Experts of a small language model.
Size: 10 layers, width 512, vocabulary 8192.
Experts: 80 experts in each of 9 layers, 288 GELU neurons an expert, 4 picks a token, 40 empty slots to pick.
Training: 1809M tokens, 6901 steps.
Below are experts of layer 2 (counted from 0) of a mixture-of-experts language model. Rows are named router (the router's row for the expert), up (a neuron's input weights, with its number), down (a neuron's output weights, with its number) and show model dimensions 64-127. Each number is 128 + 32 x the weight over its row's rms, rounded and kept within 0 to 255.
After each expert's rows: a language model's description of what the expert responds to. This comes from a sample of Wikipedia text that the model never trained on.

# expert 8
router [ 92 148  96  87 160 155 144 166 147 113 107  83 107 161 136  65  96  98 175 152 154 119 120 123  63 120  87 110  80  80 141 158 110 114  86 145 104 122 164 124 166 127 119 141 165 142 146 122 182 103  77  95 165 189 120 157  95 140 155 130  83  78  97 116]
up0 [130 118 161 110 126 151 199 114 153 124 118  83 111 170 191 107 135  93 155 129 132 104 189 106 153  98 127 151 177 112 137 146 123 162 123  91 144 191 140 124 189 157  64  99 178 179 128  98 129 122  86  83 188 174  82  83  86 133 194 158  76 143 111 129]
down0 [136 150 104 127  76 123 169  99  94 145 110 149  94 105 137 147  78  57 134  82 116 124  71 107 127  66 155 116 116 107  96 200 131  86 140  73 112 124 182 201  82 150 131  95 116 141 178 127 222 159 131 125 185  79 128  64 130 125  93 125 120 141 121  63]
up1 [ 85 129 119 125 162 108 150 122 139  73 156 174 102  98 102 100  72  96 152 129 103 117 145 175  89  39 122  84 163 158 121 125 116 139  89 116 118 119 150 131 115 138 196 106 122 108 186 144 138  86 145  89 130 215  77  96 128 153 165 150 130 135 104  82]
down1 [118 150  62 148 169 134 151 161 132 107 103 116 129 138 114  54 110 155 180 177 142 124 118 129 145  76  99 118 126 142 163 118 166  74 187 133 136  78 151 134 146 128  63 166 189  99 114 121 143 135  63 176 125 203 179 136  75 126 138 114 130  80 113 119]
What it handles: Foreign name fragments. Word pieces inside foreign personal and place names, often in tennis or sports rosters with country codes, e.g. Kubot, Gujrat, Zlatko.

# expert 57
router [114 105  80  77 117 141  87 146 169 144  86  55  57 167 183 102  97 145 117 111 164  99 182 154 123 141  85  90 150  85 149 179 103 199 140 100 164 188 165 165 156 196 128  68 183 145 155  93 184  92 122  96 113 154  98 124 109 172 127 164 133 124 114  93]
up0 [111  39 197  95 125 176 125 108 105 159  80 121 112 135 114 139 111  79 126 137 187  97 168 141  90  89 125  84 103  91 111 185 105 143 153 187 147 105  96 121 171 129 129 102 203 100 163  99  78  73 144  86 102 160  59 100 111 154 116 181 168 125 130  84]
down0 [145 117  82 127 177 104 125 122 143 124 100   3 169 121 133 159 136 132 152 131 118 134 132 134 130  64  74 147 105  81 100 213 120 163 132 123 117  76 200  95 207  64 115 101  86 180 115 105 104 127 113  96  94  92 144 154 185 155 161  97 181 120 126 122]
up1 [118  35 136  95 142  97 213 181 174 130  71  88 172 151 171  93  84  95 107 122 122 127  99 100 128 141 135 159  91  62 119 164 135 124 135 139 164 125 145 131 136 106 119 150 184  83 136 114 110 179 130 127  90 133  61 107 104 127 117 107 134  83  83 137]
down1 [146 109 155 115 100  91 158  87 112  92 103 162 112 118  60 125 103 146 173 110 131 122 137 119 109  94  54 160 129 107 162 184 129 117 111 111 130 150 179 150 197 178 117 129 186  89 153 143 118 125 116  78 170 150 184 119  49 160 116 158 114  81 136  72]
What it handles: Section heading words. Words in "== ... ==" Wikipedia section headings, as in See also, Personal life and death, Awards and nominations, Chart positions.

# expert 27
router [106 122 145 106 140 172 178 153 126 110 100 132 101 160 147 101  66 131 165 153 156  97 136 118  70 104  94 115  91 119 138 146 147 117  77 128 148 135 126 141 177 122 136 136 141  99 177  75 159 102 117 125 164 168 128 101  99 147 191 151  87  78  87 119]
up0 [ 87  70 167 131 159 110 165 127 111 136 107 127 124 156 168 118 145  90 168 161 179  63 122 103 106 124 100 127 104 143 116 152 104 151 158 217 152 117 189 156 181 110 147 129 140 160 159 166 129  78 147  77 144 155 142 143 117 163  83 145  46 127 112 114]
down0 [ 96 154  90 155 141  76  79 145 148 144 117  92  96  62 159  73  75 187 115 153 131 100 128 103  89 119 121  79 110 157 152 149  52 136 140 113 109 138 164 106 123 157 135 150 131 120  79 126 124 109 143  39 145 135 114 145 109 173 196 102 136 124 103 118]
up1 [ 53  80 150 112 147  72  70  99 142 154 110  99  94 124 129 127 133 128 118 155 146  84 167 125  96 114 103 122 137 152 142 122  96 151  93  99 113 121 132 120 148 128 133 106  95 170 120 107 213 138  75  89 127 145 118 162  79 169 191 166  79 112 118 116]
down1 [123  78 143 147 105  82 173  84 129  70 114 129  86 108 171 166 120  49 168 137 125 117  95 130 169 110 102 137 116 114 164  73 160  96 137 139 129 139 190  97 103 210  94  95 100 130  64  81  88 140 161 158 163 135  75  85 191 141 169 162 158 104 120 127]
What it handles: Person and place names. First names, surnames and US/UK place names, often in sports tables after country codes, as in David, York, Carolina.

# expert 48
router [130  97 172 117 146 170  96 193 166  84 113 176 110 128 162 148 151 127 135 118 180  65 170 113  87 111 106 109 113 129 134 154 101 132 130 153 190  95 153 167 147 117 144 100 161 160 141 116 150 125  87 127 135 133 106 190 117 150 201  99 118 157  88 143]
up0 [117 116 167 140 160 160 140 134 152 107 127 166  99 158 118 116 110 118 167 129 109 125 118  76  60  49  74  90 131 121 115 130  95 124  98 160 143 160 129 155 159 129  84 161 143 122 160 155 129 151 131 123 141 149 119 130 139  75 137 158 110 111 110 122]
down0 [177 127 122 162 182 109 132 113  49 133 114 110  99 107 117 150  95  95  77 123 132 137 104  73 117 124 112 173 109 149  97  79 129  71 118 104 165 100  53 173 140 140 134 124 182 143 137 149 166  49 162 105 183 147 137  72  43 141 131 107  94 161  98 100]
up1 [ 76  94 132 122 115 147 120 194  97 115 116  84 154 118 236 106 131 108 118 116 158  79 159  95  90 128 131 117 151 104 190 133 133 107 104 102 150 169 196 158 119 155  72 137 111 108 150 158 154  88 125  70 135 172 101 158  95 173 141 165 132  97  84  79]
down1 [171  76 152 153 174 199 135  93 119 123  13 153 154 128 178 122 135 108 125  95 145 121  89 162 128 129 134 119  80  60 124 109 106 131 110  87 136 119  94 191 149 120 137 139 141 168 130  83 138 105 120  85 174 179 122 132  92  94 120 124 126 146 164 124]
What it handles: Main narrative verbs. Past-tense main verbs right after a subject in biographical or historical narrative, such as released, announced, killed, returned, characterized.

# expert 22
router [131 107 150  77  95 159 112 189 131 138 130 116  97 162 214 109 116  91 135 129 164 125 121 113  82  67  58 144  84 135 145 144 100 152 124 143 131 175 164 159 119 177 139 124 139 116 146 141 126 160 115  94 166 116  92 160  77 142  78 117 149 121 124  84]
up0 [178 160  84  70 116 134 148 115 147  82 149  79 125 113 166 114 181  91 110 134 142 132  51 135 120  63 117 132 118 103 121 137 113  82 169 124 172 170  90 144 147 123 111 147  87  94  83 123 112 108  71 154 101 167 119 183 160 137  97 102 117 101 143 102]
down0 [115  90 137 104 105 133 110 127  95 178 109 168 106 198 117 110 111  66  93  89 108 168 146 140  78 129 103 141  71 132  42 138  96 131 154 131 121 109 104 106 103 166 110 153 154 147 130 131 147 132 164 107 150  87 146 156  99 140 131 120  33 158  70 132]
up1 [ 75 160 107 125  81 100 124  90 147 134 113 145 158 122  84  93 159 140 120 169 130 171 150 125 159  89  86  96 213 122 158 169  81 174 134 143 146 102 153 128 181 112  59  88 149 135 153 120  87 103 119 166 137 145 141 110  94 151 135 115 105 108 151 143]
down1 [135 125 136 191  82 153 124  56  70  86 113 100 112 135 100 141 128 129 145 142  99 163 148 130 104 156 125 110  99 119 124  92  80  79 101 152 152 172 115 119  87 153 123  73 112  96 161 167 133 127  99 135 194 152 124 141 126 111  99 181  86 123  99 159]
What it handles: Middle word pieces. Pieces from the middle of longer words like selenium, evanescence, marine and universe, plus degree signs in coordinates and words like information, page.

# expert 44
router [119 130 150 100 107 140 116 149 180 137 118  99  80 142 133  67  88 124 165 154 152 111 175 125  81 116 103 126  63 130 130 145  64 153 111 127 144 105 172  90 120 165  93 128 171 124 131 102 112 134 148 116 132 137  82 137  99 105 177 128 110  29  83 146]
up0 [114  85 160 140 151 160  96 144 194 126 118 151 109 113 138  81 141 139 144 164 149 140 160 124 123 148 117 123 130 134 149 171 110 185 129 161 164 148 151 141 202 174  96 165 113 156 134 125  79 107  74  70 152 130 118 127  98 161 179 168  63  98 118  94]
down0 [133 113 105 121  99 162 136 154 101 148 159 145 136 103 112 175  94  91 133 151 107  73 123  90 101 156 107 110 101 120  96 134 123  96 104 149  79 105 147 144 170 105  98 143 130 119  97 167  92 109 115 147 197 118 107 127  83 104 170 112  30  87  93 102]
up1 [ 82 133 143 139 162 139 181 132 116  70 102  84 153 181 113 102 153 115 108 166 139 138 119  81  61 109  72 122 135  55  87 149  81 102 147 109 131 100 154 148 159 149 114 172 150 149 102 163 148  84  64 102 131 190 124 174  74 104 134 148 100 183  94  68]
down1 [140 121 155 173 131 108 154 106 112 170 142 131  69 115 125 129 100 138  67 146  92  44 164 153 102 144 152 148 116  87 162 124 102 216 106  93 106 142 202 123  89 210 135  88 192  75 136 138 129  68 113 152 102 138 107 145 112 182 131  98  93 107 179 137]
What it handles: Table codes and headers. Short table cells like football positions and country codes, party names and column headers, e.g. GK, FW, BIH, Conservative, Length.

# expert 2
router [110 148 143  70 186 165  91 174 144 116  88 105 142 136 163  79 122 125 161 163 149  98 157 121  84 118  88 136  95 127 131 187 111 167  89 179 191 136 139  48 133 158  96 113 128 103 168  63 193 130 151 133 143 135  93  97  79 121  82 168  60  75 128 107]
up0 [111 124 171  81 183 123 135 143  64 105  88 102 138 150 177  97 125 133 144 124 122 112  92 155 135 152 107 119 133  97 133  84 159  40 171 110 160 167 120 118 112 166 144 151 141 162 137  94 115  84  87 161 175 109 118 135  77 153 177 136 131 103  53 108]
down0 [114 154 113  88 126  81 102 175 136 133 191 177 148 125 107 161 155 107 132 159 146 137  98 170 166  99  65 172 132  75 111  63 140 107  91 122 180 120 174 133 152 170 173 168 105 143  78 116 141  99 152 149 150 106  95 141 133  58  91 159 126  88 129 155]
up1 [ 98  94  84  42 183  89 111 162 116 154 136  95  55 164 172 166 111 142 200 168  71 141 156 159 114  92 142  98 120 136 120 117 133  96 161 128 129  94 108 165 122 112 156 175 122  99 100 129 160 145 147 135 128 166 119 109 112  87  86 162 116 121 112 138]
down1 [122 130 188  91 183 137 168 127 114 119 139  96 173  93  60  91 128 127 130 133  90 159 131  42 101  65 112 153 180 114 125 150 101 151 112 123 116  77 224 117 118  83 132 142 164 143 158  99 153 111 163 114 124  91  80 126 113 151 135 172 119 128 190  98]
What it handles: Table cell values. Cell entries in wiki tables such as election results, sports stats and feature lists, e.g. list, Yes, %, did not advance.

# expert 45
router [110 139 126 139 129 141 138 151 164  82 144 181 110 171 149  69 114  87 140  85 128 145 155  79 104 104  67  64 126 116 149 119  88 120 118 132 212 152 192 110 126  90 159  96 175 116 127 134 123  96 125  96 145  93 124 118  95 149 119 128 104 102  99 124]
up0 [134 161 124 117 191 139 135 146 102 137 126  94 104 154 136  88 125  97  95 141 171 117 146  79  93  88  97 138 163 117 180 109  59 149 108 186  97 106 135 183 169 109 108 174 117 152 201 161 135 133 161 125 113 134 199 121 125 132 158 112 130 174 146 117]
down0 [183  85  80  95 127 181 184 131 123 187 146  99 126 182 133 101 171 102 126 147 163 145  69 126 118  91 154 107 130 127 129 182 110 173 154 156 128 110  86 111 155  99 112 116 172 144  91 116 135 132 122 105 117  97 167 146 153 194  92 127 144 149 100  80]
up1 [120 180 107 128 207 204 155 125 146 125 135 138 110 160  81  80 143  54 121  87 160 123 102 138 146 119 127 146 191  96 146 134 132 112 170 125 161 130 117 141 135 126 102  96 133 199  87 178 108  65  45 144 152 152 115 144  80 101  99 142 134 162 131  70]
down1 [124  83 159 144 148 133 140  25 180 167 129 109 203  81 126  89 101 139 128 134 115 139 176 103  86 145 112 170 165 148 180 154 165  89 170 130 116 112  95 161 107 134 125 126 144 116  86 128  63 139 145 177 155 150 154 147 115 129 114 137 179 148 157  77]
What it handles: Word continuations and Location labels. Later pieces of surnames and rare words, as in Tich-borne, Tar-now-er, plus "Location" in map captions and colons after infobox fields.

# expert 30
router [101 128 113 138 197 108 185 174 113 135 121 138 121 169 117 135 109  72 125 171 104 170 137 137  60  93 106  96  89 101 166 142  89 165  45 151 169 111 171 110 176  46 169 139 139  95 146 116 118  84 146  69 130 144 126  98  91 125 123 138  65 104  24 129]
up0 [ 97 102 135 134 139 108 167 119 118  85 112 153 124 151 143 152 141 158  93 158 156 103 171 138 177 152 135  61 140  75 179 152 111 125 154 145 182 137 184  94 159 146  89  77 169 134 159  91 203 121 116 109 127 154  79 200 127 167 126  92  96 119 161 109]
down0 [ 92 186 176 135 115  93 121 109 158 121 147  82 137 110 161 175 115 125  77 127 170 107 122 152 175 128 131  94 186 143 116 149 109 122  99 134 149  84 171 116 118 102 111 125 144 170 152  93  80  98 107  83 108 154 164 174 117 164 140 118 136 125 192 160]
up1 [111 187 123  90 150 124 117 153 102 103 129 114 100 103 123 104 136  43 140 159 161 126 120  67 102 101  90 176 100  78 148 196  97 111  65 165 163 144 215  99 142 128 160  79 103 117 142 142 102 113  95 105 194 109 137 136 102 164 104 121 182 118  59 166]
down1 [182 141 120 124 118 131 204 104 133 131 107 186 100 164 163 154 160 113 185  96 115 134 151 116 106 162  85  76 108 172  90 152 177 136 126 174 119  93  92 119 135 178  84 181 106 118 109 168 140  77 170 149 167 155 128 179 185 159 161  78 110 166  92 119]
What it handles: Surname endings. Final pieces of personal surnames and foreign names in credits, cast lists and tables, such as -son, -mann, -ton, Smith, Khan.

# expert 32
router [ 81  86 116 108 139 154 134 141 121 117  84  79 121 138 134  66  74 131 175 135 135  86 124 104 104  55  79 116 112 117 165 166 110 131 111 190 115 115 212 145 190 121 131 135 119 151 114 116 155 144 109 117 185 140 125 119  84 136 143 152 106  77 108 135]
up0 [157 117 108 123  99 182 113 153 178 100 147 154 121 156 111 140 140 103 139 218 146 123 173 137  93  70 123  92 180 144 156 159  90 157 138  67 142 166 153 146 167  96 118 136 174 136 156 109 178 115 128 117 147 143 128 127  99 101 113 153  63 128  92 108]
down0 [ 84 168 113 116 115 182 172 150  90 111 153  96 163 114 132 151 134 102  89 168  94 145 139 159 102 206 107 135 126 102 125 135 137 119 175 154  85  91 133 146  93 133  92  91 128 144 106 124 130 122  93 159 178 201 123 183 125 197 136 127 148 200 107 114]
up1 [109  52  97 125 113 147 150 152 116  77 129 134 123 148 128 139 100 125 190 145 127  89 127 101 103 114 144 141 160  55 173 131 126 132 118 126 150 162 114 143 187 166 129 135 110 114 121 124 130 104 126 107 163 115 138 146 131 154 119 145 127 105  65 122]
down1 [151  75 153 114 128 138 113 170 115  68 113  93 117 116 184 130 166 107 156 187 125  81  81  87 132 132 178  74 100 138 118 120 111 158  76 153 114 120 128  91 152 157 152 161 132 114 122 175 112  96 109  90 190 133 146 133 165 124 143 140 120 191 138 104]
What it handles: Space before numbers. Standalone space tokens, mostly after commas, colons or table pipes and before a number or date, e.g. 1903, 52.5.

# expert 60
router [136 120 126  84 122 143  83 152 165 116  56 117  90 177 138  66 122 126 204 150 143 127 191 105  52  91  77 187  88 138 169 153  41 130 130 136 134 164 139  63 119 170  74 115 158 109 139  86 144 140 113  89 176 114  81 121 109 143 107 111  98  95 110 112]
up0 [125  82 124 132 185 173 100 140 100 156 132 134  82 144 120 145 111 117 141 166 103  93 134 150 106 129 108 121 201  85 106 140 115 163 138  87  90 184 143 128 114 160  67 119  94 157 131 173 114 143 161  82 113 166 104 142 130 113  90 140  77 117 121 107]
down0 [ 89 113 172 122 141 136  97 147 135 131 108 128 169 163 121 139  86 128 124 157 135 143  85 132 165 129 155 138  86 124 177 190 123  95  77 125 150 153 160 100 106 126 154 194 155  83 124 132 144 109 144  73 123 101 116 166  90 160 150  56 104 112 160 108]
up1 [139 102 144 156 125 114 123 167 102 132 183  89 106 132 116 171 111 130 132 121 133  69  99 161  92  94 103 122  95 108 150 151 115  98  98 109 117 143 191 135 130 113 173 175 174 178  95 106 102 156 160 154 127 135 140 112 120 115 145 190 151 124 164  90]
down1 [ 93 175 121 124 142  93 151 128 135 163 160 133  64 181 113 147  87 113  86 123  87  96 127  98 185 106 103 132 120 180 120 191 143 144  92  86 146 186 176 116 149  56 100 127 182 162  94  97 128  68 143 173  98 110 147 164 138 161 101 101 118 181 151 122]
What it handles: Table separators and scores. Pipe separators, semicolons, dashes and short codes in sports tables and results, such as 2 – 0, 1R, DF, country codes like LUX.

# expert 4
router [147 135 147 111 139 190 145 157 146  65  61 139 118 147 153 105 105 140 147 148 129  89 152  41  88 133 141 172 101 129 154 156  82 140  64 211 140 108 175 143 132 155 108  84 188 116 132 122 155 123 149 133 166 120  78 155 115 126 137 143  91 135 119 101]
up0 [118  66 179 148 166 151 140 158 100 114 117  94 125 159 241 140 137 137 178 120 138 127 150 160 138 136 118 115 124  99 159 200 103 135 117 132 137 139 142 159 158 164 105 119 165 129 162  93 124  65  88 127 110  96 154 108 104 107 169 170 131  85 127  72]
down0 [ 85 193 135 119 139 162 176 115 154 113 142 148  67  99 170 175  58 174 184 149 183 117  97 126 184 108 154 137 119  41 139 129 102 155 138 115 143 112 174 107 154 168  91 125 130 116 143 153 165 136 140 114 112 132 146  92 120  99 134 131 136 148 194 147]
up1 [ 92 112 159 101 176 184 122 152 111 149 164  94 115 193 220 115 104 123 157 151 190  83 144 166 158 148 150 115 139 107 107 147 162 129  96 174 108 139  74 165 145 150  49 124 183 103 149 114 115  83  98 113 110 119  95 115  72 147 118 178 136  95  74 153]
down1 [106 183 156 147 150 134 116 120 155 148  93 144 125 148 182 106 122 174 194 150  86  74 101 100  88 100 159  82 126 102 107 173  72 138 162 114 169 151 107 145 156 140  69 148 188 159 142 165 130 114  92 102 112 157 125 132 167 151 205 144 115 138 155 129]
What it handles: Table row-end pipes. Closing pipe characters ending cells or rows in wiki tables of results, election tallies and squads, e.g. "| Win |", "| 0 | 0".

# expert 63
router [ 99 142  98  64 169 178 112 197  88 148  92  55  82 166 135  75  40  96 129 143 130  92 162 141 125 109  92 146 140 100  97 157  68 187 123 127 143 136 159  93  92 112  89  90 191 136 116  90 188  97 154  80  92 151 107 197  88 149 166 139  88  71 102 117]
up0 [ 71 121  75 136 134 164 126 114  91 127  63 164 124 123  95  80 134 120 193  96 143 173 149 111  99 106 111 106 103 115 153 170  44 129 148 103 156 146 109 187 111 141 176 145  78  89 177 187  81 119 159 121 118 180 149 112 117 154 166 121 127  61 135 148]
down0 [174  94 141 145 107 141  79  99 153 148  78 148 116 170 148 112 159  47  84 118 118 176  46 153 173 171 124 190 218 141 157 132 161 107 134 154 140 104 106 131 170 144 119  78 222 132 106 124  73 131 154 101 146 162 150 142 147  96 114 123 133  80 134 156]
up1 [126  92 164 145 150 111 133 167 101 158 148 176 139 143 109 157  89 107 131 154 180 142 106 163 113  76  89 157 138  81 111 145 205 127 131 150 187  92  98 133 126 124 171 115 136 133 133 112  87 113  98 113 108 198 100 119 132 135 107 141 117 143 126 125]
down1 [116 150  93 142 137  95 111 141  67  84  99 145 125  85 110 135  87 133 145 136 116 118 107 165 124  82 114 114  75 155 101 113  79 103 127 108 119 131 140  79 133 207 177  85 141 106 162 169 169 132 154 143 142 168 124 141 121 151  76  93  98 143 185 173]
What it handles: Infobox field labels. Field names in infobox-style "- Label:" lists, as in Species, Genre, Born, Date of death, Website, Coordinates.

# expert 34
router [119 121 140  74 162 146  85 138 215 196  79 112 122 156 160  97  83  71 116  68 133  89 167  98  98 109 103 162 145 120 117 161  86 126 117 161 132 150 131 111 133 193  75 100 167 121 199 100 187 142 141  54 136 152  80 121  93 139 103 135 104 130 124 100]
up0 [129 123 105 157 128 127 141 117 135 119 133  83 171 153 132 102 125 154 150 172 204  91 138 119 116 112 120 107 110 121 110 164  83 150 115 120 134  92 127 115  91 150  98 162  94 175 199 119 201 110 106 130 112 143 105 137 109 135  91 124 152  92 131  74]
down0 [158 126 150 141 133 139 136 170 129 115 122 152 165 166  98  96 154 147 172 143 144  80 173 134 162 142 112 110 116  91 111 136 119  85 138 184 150 154 172 128 122 161 136 142 148 111 145 123 120 179 100  93 156  75 123 131 114 142 107 162  96 128 179 161]
up1 [110 131 122 106 145 185 119  93 137 151 125 116 123 103 160 104 116 110 177 142  89  59 171  87  45 100  68 107  97 100 113 159 142 157 128 145 154 162 137 144 217 148  91  91 131 143 152  78  94  67 127 133 154 119 119 117  80 117 117  75  99  74 109  89]
down1 [165 123 108 145  83 167 101 112 108  99 179  49  82  80 142 129 106 140 171 111 124  65 156 114 155 180 165 201 113 195 142 120 147 157 188 130 177 110 146 107 126 120 125 164 187 146 110 150 147 132 145 157 111  90  99  70  85 172 130 134 150 143 128 104]
What it handles: Table and list markup. Markdown table separators, cell pipes and opening quotes in track listings, discography tables and taxonomy lists, e.g. |---|---|, "Kal Jamuna", Infraorder.

# expert 3
router [ 85 108 153  96 137 141 158 137 140 111  95 100 103 128 164 107  90 124 138 138 123 106 133  88 105  61  56 127  90 146 148 165 110 128 115 207 124 163 192 160 151 135 134 104 122 175 140 124 127  93  98  99 172 142 122 187 112 148 142 134 127 122  67  94]
up0 [107 125 120 146 117 140 136 155 149  96 200 210 107 109 144 145 167 127 147 173 107 140 163 103  97  91 101 138  73 129  95 168  73 174 128 137 138 127 175  53 100  89 138 115 144 137 113  98  97 143 155  88 177 175 101 160 126 104 152 157 131 135  94  90]
down0 [213 178 152 135 152 100 204 106  80 152  80 123 101 159 106 138 173  46 116 102 164 133 150 122 160 103 149 135 108 181 207  96 151 121 147 129 103 114 165 113 116 108 184 149 132 183 134 130 129 139 151 129 135 149 176 141 123 158 134 146 116 147  89 154]
up1 [107 186 148 132 136 155  60 148 142 142 148 117  85 165 173 118 161  85  91 135 177 116 160 180 102  97 140  91  84 117 105 144 130 164  73  66 143  98 133 135  94 195  96  87  99 107 135 102 144  68 113  95 112 140 123  87 131 118 160 135 122 114  86  67]
down1 [150 140 138 132 116 102 119 147 207 124 154 112 135 138 147 112  98 148 145 219 205 120 126 139 127 112 144 132 165 112  96 132 137 133 137 124  94 152 125 186  88 104 129  51 100 170 195 144 101 137  72 124 107 133 128 100 156 171 114 130 153 156 176 133]
What it handles: Bare space token. Standalone space tokens, often before list dashes after line breaks, or before numbers and dates, as in "On 21 July".

# expert 10
router [139 111 130 114 140 164 112 169 134 116 134 103 114 129 117 121 127  93 172 147 146  62 194 137  80  76  74 139 114 135  98 134  83 183 109 142 185 172 165 155  94 140 130  96 150 108 169 103  96  76 113 142 126 137  45 152  84 120 156 166 114 113 149  95]
up0 [105 101 123 166 121 154 187 110 128 105 135  90 107 115 122 112  86 131 106 131 165 134 167 106  80 116 120  83 128 112 167 149 134 156  99 128 186 149 138 113 167 145 100 141 176 164 172 127 139  83  94 118 143 139  92 106  94 104 116 142 111  74 150 126]
down0 [ 91 154 115  92 104 144  81 132  95 113 102 134 121 120 129 160 123 116 166 138 128 102 166 119 117 166 130 101 129 128 170 187 147  69 177 109 102 151 175 122 179 112 112  55 164 195 152 106 127 172  91 120 185 121 112 117 120 166 101 115  90 122 145 119]
up1 [121  96 132  78 189 136 141 112 183 142 107 101  99 135 191  95 136 126 157 163 172  75 146  99 123  73  79  98 117  83 162 201 143  92 122 165  91 111 178  98 167 105 122 153 172 155 133 142 145 113 100  64 164 205 151 161 115 198 128 132 102  74  93 100]
down1 [ 96  93 131 204 129 112 125 122 102 123 138  87 148  62 148  18  89 113 181 133 168 143 101 129  86 115 159 117  73  91 104 121 141 129 133 138 150 152 134 119 159 102 122 166 104 118  71 107 119 131 162  90 104 107 131 100  99 158 153  72 145  93 104 140]
What it handles: Mid-sentence common words. Common adjectives, nouns and function words after "the", "a" or "his" in prose, such as not, national, various, mother, every.

# expert 16
router [ 90  97 132  65 136 137 131 154 101  91  95 130 132 174 150 101 107 113 171 105 178 122 130  48 113  80 104 119 157  97 154 139 124 145 142 160 174 211 143 105 201 116 159  67 102 153 119 114 178 144  55  93 152 125 115 103  84 165 139 157  84 143  98  93]
up0 [ 58 149 129 104 128 121 137 163 154  99 102 102 119 188 116 127 109 127 129 174 201 101 150  99 108 161 159 119 147 107 147 135  87 118  58  77 155  72 135 140 152 194 107 129 142 112  91 113  21 125 109 128 170 108 137 161  73 118 111 163 155  62 139 123]
down0 [128 122 126 154 134 185 110 161 153 107  89 104 151 143 151 140 103 151 194 114 105 130 109 119 109 137 165  76 119 118 136 134  94  95  93  98 173 158 133 134 164 186 121 121 113 108 121 211 126  74 112  87 181 135 141 137 167  96 138 171  81 121 142 128]
up1 [ 70 158 173 101  97 113 144 118 145 118 159  95 108 140 145 106 147 129 126 172 214 150 113  98 138 151 101 133  70  76 113 102  89 147 147  65 142 143 133 172 118 121 118 110 185 124 129  92 113 103 133  97 171 166 130 168 138  93 168 109 121  71 161 153]
down1 [125 102 137 120 106  71 133 153 159 117 149 169  92 117 116 143 129 108 119 143  80 124 107 128 193 128 124 148  90  85  99  82  92  82 154 115 136 136 219  80 149 148  69  83 255 118 161 149  78  89 160 111 124 122 136 191 104 187 147 125 105 162 164  54]
What it handles: Spaces, hyphens, parentheses. Separators within running prose: spaces before a word or number, hyphens in compounds like eight-car and lower-court, em dashes, opening parentheses.

# expert 25
router [123 105 106  67 172 150 105 148 134  89 149 140 135 163 185 129 107 195  92 173 120  73 141  86 125  55  84 113 133 104 126 167 172 138 128 149 133 135 158 148 115  63 130 128 181 146 141 110 187 136 127  94 146 121 131 187 122 155 103 157 133 141 128 138]
up0 [138 182 102 100 117 155  68 144 122 118 106 139 129 118 150  96 117  80 137  86 145  55 136 120 131 138 126 137  96 134 126 130 109 125  70  92 107 103 121 141 130 160  71  82 165 118 174 136  52 114 121 133 150 153 124 125 103 132  87 144 131 179 131 122]
down0 [144 131 134 151 145 100 129 105 118 121  61 122  99  95 130  96 121 142  88 140 115 165 159 119 192 121  95 135 157 134  96  98 160 120 100 145  94 206 190 152 114 121  95  76 114 139 113 139 123 193 120 163 137 125 172 130 115 142 163  75  92 182 134 177]
up1 [ 92 138 126 131 197  74 114 164  93 160 130 163 150 118 181 165 117 111 130 162 153 152 103 137  96  60  92 117 142 126 135 106 109 139 113 155 155 113 134 101 128  74 129 144 115 119 100  18 151 136 118 133 131 136 136 116  96  90  96 140 123 152 133 138]
down1 [140 145 123 145 169  98 150 140 137 132 146 161  89  96 108 129 101  84 103 129  65 145 102  90 108 105 192 155 143  77 178 129 177 109 169 119 149 123 124 135 150 122 133  84 174 159 123 135  80 100  95 130 166  87 102 125  86 107  81 100 178  95 164 127]
What it handles: Nationality and copula. Nationality endings and adjectives plus is/was in opening definitions, such as Taiwanese politician, Lebanese actress, American, Uzbekistan.

# expert 39
router [ 92 160 159  53  93 178  89 149 167 139 110 119  52 127 173  90  85 112 212 110 178 122 183  87 100 118 106  85  47  83 194 162  72 156 109 148 138 157 162 100 130 153 114 115 108 157 157  94 179 120 143 119 118 186  77 115 117 155 125 146  77  58  83 109]
up0 [136 126  80 143  95 187 106 137 136 138 122  87  91 147  97 138  27  95 158 140 186 141 139  84  83  97  71 130  99  78 128 153  92 169 133  81 110 174 184  70 110 161 114 118 134 211 126 130 137  77 179 132 155 155 132 126  92 109 187 126 157 116  70 126]
down0 [100 154 142  96 116 181 118 145 103 145 217 131  88 172 162 126 156  84 145 126 203 139 149 149 109 126 108 124 147 107 112 137 149 184 104  88 143 163 203 142 113 121  93 128 187 124  56 182 142 127 149 149 153 148  89 138  65  88 154 111 144 173 133 117]
up1 [151 140 132 181  99 127 106 135 197  67  98  97 153 123 132 144 127 108 135 133 186 139 193  61 100 106  84 174 112 108 140 236  89 158 152 120 105 123 220  96 160 132  98 108 114 161 120 131 122  84 154  61 189 144 142 173 145 148 187  90 120 104 122 105]
down1 [180  74 136 156 134 201 134 147 122 130 111 165 153 194 137 138 173 157 152 180 140 111 102  98  71 183 103  96 134 142 124 150 156 149 120 123 162  89 185 119  77 107  86 112  92 100 123 159 158 147 104 127 125 179 142 118  97 152 113 183 121 125 114  80]
What it handles: Table cells and main verbs. Table header and cell tokens in election or chart tables (Votes, Candidate, ±%, +1), plus main verbs like was, began.

# expert 35
router [149 124 142 146 163 167 146 159 155  99 100 157 125 126 134 115 106 134 149 138 141  72 172 129  92 110 101 138 138 112 134 159  72 143  57 184 142 111 182 113  87 186 121 103 192 129 152  62  94  67 101 118  87 158 111 213 120 153 142  98  92 107 108 128]
up0 [129  87 132 135  93 124 165 134 113 138 130 126 127 166 133 132 107 119 141 128 123 180 154 153 101 136  99 141  76 113 114 149 137 119 134  75 135 161 141  89  82 148  91 127 116 153 125 161 112 113 133  92 128 107 134  87  73  91 159 145 166 155  96 125]
down0 [ 83 124  97 108 125 107  95 188 118 136 142  99 101 154 132 118 124 103 152  78  87  86 125 148 121 157 138 120 211 105 140 137 175 125 106  82 136  84 123 115 120  89 143 117 139 154 184 118  78 120 126 120 123 113 124  81  40  98 113 154 144 120 127 128]
up1 [114  90 116 123 139 164 156 168  91  93 153  92 116 140 132 171  99 152 209  92 136 133  93  87 125 117 106 114  66 140 118 130 124 136 123 156 113 141 190 192 183  69 131 119 142 131 150  60 154 107  89 112 139 174 111 148  63 105 132 152 121 118  63 129]
down1 [132  94  67 113 139 189 148 170 135 114 121 140 185 134 111 131 106 126 108 184 125 138 120  62  77 101 131 194 168 140 124  80 144 131 130 132 142 143 172 114 177  49  93 152 155 157 120 156 159 143 136 148 102 139  69 130 115 137  75  66 111 129 160 136]
What it handles: Narrative clause starts. Clause-opening there or There, reporting verbs such as said, wrote, agreed, According, and table pipe separators in film or TV articles.